From a checkpoint of a small mixture-of-experts model trained on Wikipedia: width 96, 32 squared ReGLU neurons an expert.
Below are experts of layer 7 (counted from 0) of a mixture-of-experts language model. Rows are named router (the router's row for the expert), gate (a neuron's input weights, with its number), up (a neuron's input weights, with its number), down (a neuron's output weights, with its number) and show model dimensions 0-95. Each number is 128 + 32 x the weight over its row's rms, rounded and kept within 0 to 255. Numbers have three digits each.
After each expert's rows: "gets" lists some tokens that make up at least twice as much of what it gets as of all text; "comes before" lists some tokens at least twice as common just after its tokens as in all text. This comes from a sample of Wikipedia text that the model never trained on. Tokens count by the router's weight.

# expert 148
router:139123125173117167140080136082143078135126137187175118110166148095133101128162160148097096160103103089078141097177133107170143117144078091158127116137147141183090160148151147162141049137110097157111071079115089147127112193133153132149162031123117149116089139080119114109094092076127071114
gate0:059152171112109182118149105105142064118125128165145144115170137080116149131128186179071132112135098141154068111104119143086194067096142159101092128133173121111130099147076123133136048119148097078149128075118156127131120163056156138128139173126168092153108091122093079145137096139124185153
up0:158142070149112123111147137122094098201113093127117152161167177149162116129095074142114119080126220110105089168134132182177071095122103107138113160107115092123058173164137140124124088165101103119122143109089202088153119081172092112086102172173114174109150155128145108133100127148171146118
down0:091112111117154146125152118112097136138165111084138106037170110128156064115111125142127100135104154153117177150146151110101077131184095155129156171163176129193185155118150149096101123140110121107190080095066158113113164137129150168140112088104149132117160146169121146140054111101188104207
gets: ",", " and", " |", " –", " of", " &"
comes before: " ", " New", " T", " and", " S", " P"

# expert 73
router:138103158072161103118157080157129117118092119154108154074141172196072158146169145098133123204130149176046114117144136132123122155155169146131124131089129195143123095154136167186125149116145095100153154079093091136124114091122142132197141106104077110088143150126201098116077093086126143101
gate0:152102116162175141149091123103107060091152172122096121202143082123086154147136147124133119136133135150080138184087189150150095124175181126097128132121128142099146090096108140143137188057143133089122164095158151172128134149058175082132112201102121120095104124067127163088099167102121162108
up0:103088166135175140091133153125095133080163134142142095120093174107100128167139153126163171133133139124159157127131115175060049078133090041120198097135125120115162171104183148119067135136110095139167117120175185110105158136129068091098129121156113134137121130064078090149138105102087136092
down0:138071090198181192065117111154092078124141090093167141169109105146148119141110149122141071107147096160087121136110148116176127157158123137129129114099127110080203131119157070093146109144190132098147123116079185173091134163159121079086145145137116126190162116136099151093164147151138172086
gets: ";", " and", " but", ":", ",", ");"
comes before: " ", " the", " —;", " he", " a", " it"

# expert 74
router:124066092148117097076077151175159140157085193111148122135084136088169153097140170103127101143106174145130170061163058154171133161081121157152165103139114079178183158105123114160135175187145116181142130132123181132138130145151148091120127123140111062089105147120172145134155177130097142105
gate0:124148160177140113175162143121108155147092224166026201108139099121152184130128124137116085121049077104165101152180146190122135106157122120083172131143151117133148095167135111080120096081114149139132195118116145113105133112121107127127145161143114185107127136119145148120190128143134130170
up0:067089114126140144107088150114129129117166108157098099132122158160111150148116115170169089052126153093121135137116126139147173161096092121119111145050069069163159175095110079081040116109149140112086171156117147156108081103124082183147145129094190104105186120133159128184125115133121099116
down0:132114142083099167091143081160098137093082088156174150106140112131134115162173182112131125122104179062114110128114098129186141159180179156126157094082079191127116119093080162173129145172153150071068112116159124139117128129100120093086157162144149170055167180122108107113169091125141120160
gets: ")", "s", "\"", "es", "ing", "ings"
comes before: ",", ".", " and", " of", " in", " to"

# expert 101
router:109103150129083127127081134186134115087080155096124151149091092101163161151110123122149135168125155101154134108142094130131058150094081094120147097181098152095194135106123071152152133214172097160093078189149143108185137155127136073089065175123147077108106145106126097149083136142123145118
gate0:152169116141090114102086149125121106092130184077101149134120067120125175125206189131113098194182155165187123122105161165149175069065141102100100100089090185131149153121131092118114104156092164131120099149101077161110101118128162082166115102147112170082127099170138109100117171125116110133
up0:148116098095134209120131150199134090089114113057156187136136110125083129128117128139161140085122174085164105136143130178156155182157105182131113091146065156127134079135116139107100116163135113128125121109181095152053125130133136175129101118224063159121118097151183117152144103123114152148
down0:116106092077130135151106109147149128168118133143105115124151184148151154082105163159124168176120111112134082153166102129188106103103181105191180172117149145106155096146086126112092199102134162177155157116114120092115096153132131175069110118184114094206076105115071073128156108096106131167
gets: "ation", "ing", "s", "ion", "es", "ations"
comes before: " of", ".", ",", " and", " in", " is"

# expert 132
router:183149100127114109152126145068132139170198099080096109125135158149108096102091082094121172192177065158081112104117110134064082155102118131119131206108184114113123114172188156194130197092114132149122124120140160073133108108133132156171163134116145139136148157107129101144157106117079154119
gate0:161159120095172163129149128135122134107107143100084145077090141097189139147150142178133123164141172134109198114117100123144167053140102103133101214150196139063165141153079148141146087150173067153151128107138162137140085170152109117179113150089144119125090156091071161137121145097107082112
up0:123136133116084104166104111145104118173131165132152192089174112163134109107096134127187101111165137165136153085103198100146101187109163180132154121133126089124097159144086144067120143134184090093185124097163059113143143178089094162116155107160130101102099121163095157096147090075100173177
down0:111185103149147126124136120143129117070154119152141145147132081114122142140094119064173174104130104140150114113093088140168109191112110165113125134152148145162160133112199133144164192083162167107137093059148116110090160188104081105054154093174140100050128118165131126055148125128170126143
gets: "0", "1", "5", "2", "3", "4"
comes before: "0", "}", "5", "7", "8", "4"

# expert 114
router:165085136124158086100092149133108159172160113088142100103125130185102077086155117082095171150146088167086100131130111151117131176159168143134166177113172118140118076169150177164097151083089119123159129083101143094085080091094099176166162165162087100085118172128124096172121097092089137081
gate0:112083110123124131163132149130167192090136150121108150096133151074149192206069188144152073124093120099139152141160130137180095110096053148112066145141139124130149148150172193062125146121138099126131144144126121109148160230131163103115116122124144154152101121090143159104138074104155110163
up0:147110054199180114146138116134138178107134138133126129092102079120165180049166117149116150098121147081077094131122100143177050078137090138073078158146155137097117109117153223114127135110117101137135128129157117111079130101139131079128099117136124103137090158170180142144168152122153179120
down0:084148112174183137132175141126122142140148181121102137144151148097077213116192144087156137116146125183151159130091135092105139092175117123169055096146081141147100129171136129086131125081155162162122124135142154098106171153081115155110096088140090139125114149150129126099226195124144077145
gets: ",", "2", "0", "On", "3", " f"
comes before: " ", "0", "|", ",", "1", " JPL"

# expert 189
router:167089141124161088102092146133104156163163114090140101099128127180100080083156117080096173149144095167086097133127114147112130176161174145140164173107172119137116072170154173164098154085089110125157132082100143094083087089094098175162164167161082097083114172126123096174120098098085136086
gate0:086187142148111183115124116088133122147095080139205153158102162156164141185141108153138140182140201118134112121152147132110084063098087149142127124162113141156086134111135079134155103153120189089095108130140113187165136173161165125062126131112150159193104127136109170138173160064168125141
up0:040158137188176153171136117118101088097124117130164166106128073168102125082137148147163165131120148089085116163201098082153148083136148183135128167123106120130154143130166187110181163097094143169068162102123130108173131181137087141140162147164137125106141138064101146084150113115152168117
down0:148159143151098168129191100100149137122081120162089152122104134128099130125135109206101096093158114140141136039153135090110171123201124150111101157181149130106111151123135103153118121133081081107102073107121148146115096117141063074172071175205143142117134084072124122097140080080134129109
gets: "6", "th", " part", "N", "7", " March"
comes before: ")", "–", " of", ",", ";", " in"

# expert 231
router:166088137122163080096091149134107154166160107090143101102123132184102075083152119088086169150145094165086096127127117150116127175162165142138173171110178122138119078169149175163096151085091122123163125083103139086089085090099100178169166162168087098087111175128120099169117098098082129088
gate0:099130160096126178160175079117128079151164164159099139153185099106172172130098164095170073131155179109150124148135155135124109152128090108072099118126080160165208164118138067123120105172129114114081131113123104141174158104157132116101074157126129136108148025104128134125138152093168133185
up0:131135178135141093135110133102120164148137142102167064117029103116134168069179171129131132112098105141098129149163155138122064150111072214078145071146100120139161159185231114118129089111121092123113155159115087095128146132092121162114150102111113173127138083137084104143110132123115140130
down0:099088095160166109091124130197139137130127107103084135071140117122139140136157114107110056183095182117110125114161099112155171119118176145177119142150092147177141082158097109171111055157091068094113146161218123110080148117144124122171147113151093067102160141117095122102121145144073102159
gets: "\n", " as", " music", " —;", " guitar", " which"
comes before: "|", " —;", " well", "ie", "ist", "ers"

# expert 11
router:143162173147046113142069146124096135080162111120044144139182144141101168138185139101127157067148165196120125098123115139098169139149136118157164088081137075127159133068161100136134136101136089139124093111118170142121113096121122104171148172098113103107178099133169114161106157119210166123
gate0:073157156088093072136139088151132145162137119126088174141215115151190185132195122139111190074112130114165143159120128109130089164160155114171145131111135094132083113125180123129155131164129154158062119112146103125091125139068137111083200131144082125100138144156154176105146126094123069094
up0:108106150154194136166138090167123208167146124158136137110123104077110116115172070099140090183120136112101142145101142158167174153161112157163128111164119206060113074104107045141145151121108091137133134123094114157142141140125163097101108112166164164108169125180120140134139105094070183082
down0:124143080122125103138165146175105140075105155133140147048056112158129186118135137168125132147179121124143142161106158101193133098121102149128106124204140157126114157110144212136116093117132151066140143178141121157103143077148102177063177169102099144137077112115110105112074133101193125121
gets: "5", "6", "4", "8", "7", "3"
comes before: "–", ")", " |", ",", ".", "),"

# expert 241
router:138122110140104182105132134169135057122160146107078193202142106088148207140105097134116099165114126131175097130141134153095099134147117134117078072154126106140148191063141083123101151122132115110115105152128138129117174148089178143100093173157169191103117116093163213100148161095119122151
gate0:119084096105149133111130154118124093115113142122099153132140130086162135160161092110109120122127081181135171124109152092123179147099077074090120126175148202152162096065083091144087108141139128086103086199105170124100124192081134144148107172143147168169109097097183116086146047143138090144
up0:194137133149165106176161061168129120146067159124132156135178144095046134125174150162197147104149113089168135151118169184186140127144134157124107119097159100111163129118102081172156129115150094129149122091134130112144155111185092158046121138097138095120063125101176135113099082106115151117
down0:057079060100124174111096151107127104088102113133138129052140131127118123093164124162124090123160176155125118116187071142072169125129187123089147122190097176071142115099122151117140047053095136112099136119124082120088124142117131137166111067103074112118116125129102145167154157143125135114
gets: "\n", "==", " =", " ==", "===", " ==="
comes before: "\n", "==", "The", "===", "In", "-"

# expert 118
router:085159133135082103134175123113154156127161156127182122187142178137095211146146132167145055096088167199134110163085149140101153098150082133102074076166123148082114129123169129111115130167152130165156105121151132158158115135137089174162123178152162100105095095108170187071162145099118119131
gate0:199171157082188098096144143132151188128120175109113130111113142113125126163162106108155117114121165115197103134081099135111165106102084181132150112138124174094143135080163126089107114110093201129144103045099056104169124141169109104146140169144111143165096111123152098168142174076122107175
up0:129110128184122152148111193167130097126147152100137140145170096183106126117195167082099082146145163098169164178102118100119152159164082154114080083119153143140089083193107103085123117150100125112046118153129132076102141128096145064161121174138072175109165134114066130152103125126142160107
down0:183145123139168138080127163119090132121130100113147206155113097120128184165113183139085134141120130056039100118089136098103093104156127154082068115162163146105161078121125123139147061126127114183113098123107150103166097111141196162135140150180120132145112114160168143106112056105142110172
gets: "\n", " Occupation", " map", " Binomial", " best", "name"
comes before: "|", "-", "\n", "=", "==", "Personal"

# expert 179
router:164169168118121153093123132111164109140169158121119129102138166187090136138151152120122140174155110133149117095051118088156180100173118176161110170126087199201165167129124135078116107130168129147160116094107170124110138131102072151164115116154124155221108130127205136154070167136108121112
gate0:097104150136115173087151138151146109138141130161153103127139176128116161117109144164063098187170113162130055128078154152100144163115145149118204155087075095176129077092106093098103196120119110164133095142161159148125132170126079133108074177072134146132133171111096100107083159186121150089
up0:120153121150172091147085146094181144117095136106145103107189153111151106049114135149111101197132060146166133211140100173165013095113121168121121150147154124098125146122115190146177145134098132148106123143129142081114152122106160159127085139083126098108167123133108115133159160101177101154
down0:128082171149114205099157116172099147133072115119150161210155093131145112166118118109126146126113112147155107120130175104058196137186093139131122086102061032127110126141138086135120144172104132120080175161095119109134122131123155123142115169139104106146152164109142088116068134124152159197
gets: " ", "1", " In", "In", " in", " addition"
comes before: "1", "2", "9", ":", "8", " office"

# expert 1
router:135111142163177090124097121116107089105161151119215101076070145169109101143157127132116147165059123170088168116140129109128099144149051178153141113126114106160091157162155159159133096101082101123108120112158139186127079196190141176152140102127131147127068160078142109114104161079129101110
gate0:067112115185148150127129126085102149131164111120138069146136123076204212166118139181163115153121144170132093146101074072136084078066116093137100082152083115124163104068149083147158117118138096148111146114099143149081114113144154065156156152151071112149132099103134139114121117067147122116
up0:115110149139160124022151151110100155153168163088150129061168090166102134114194151127157155187094163160153082113169088176157115062122194108126100120120123175172126151115084130166107141151112137119137112144155154201101130144109121099166115118142098168097099125130127053130114124101115096112
down0:095072124162138147117176153100116144191114060108090058081105140144119136155206105117149166120117114192129087148128175088092156069126116094085114109215138115087142108121097131110086169109166096121177098174085128122114100123141129155120132119141135078128093097114081102145148101102168118168
gets: " |", ",", ")", ";", " and", ":"
comes before: " ", "\n", " \"", " MPC", " A", " N"

# expert 27
router:166092135124162086092098147131104155169160104087139107097124126187108077088162121084089176148146089165088100127133106152116125178163166150139162178107179119136117077165145177168102153086089111121155128082098141095084081092094098175163166164160087101088112173130121101168121097096083132090
gate2:116153130117082116181130120118160084082156112171152125134151134116114153116094149175165083125093154107162186151107173146124139064117095149128118144109089110123177145081118122123125091192160126131054137150129052175152149167147123079118158078122221114124133109127169191110130157119199111149
up2:172156080126152161119102139108160149101105125105129150111171127148167133108093110142126100133080130130208163102094137118134127171131097164100133080064098091096132165136152127123108085194064136117128145180083166145131124156082099191151112050177103156122126137190129135119071092171139141067
down2:023136106137133155105085128096092207114112100101155086160115159164135150141129156167082110109125140103123123120177064172040148096136115158143143128105094136060135174096107153131153178168180125131121142129131155118071056117155130127133140110073116099109092089101155139111168155147107121131
gets: " ", "1", " in", " together", " DF", "_{"
comes before: "2", "1", "3", "4", "6", "5"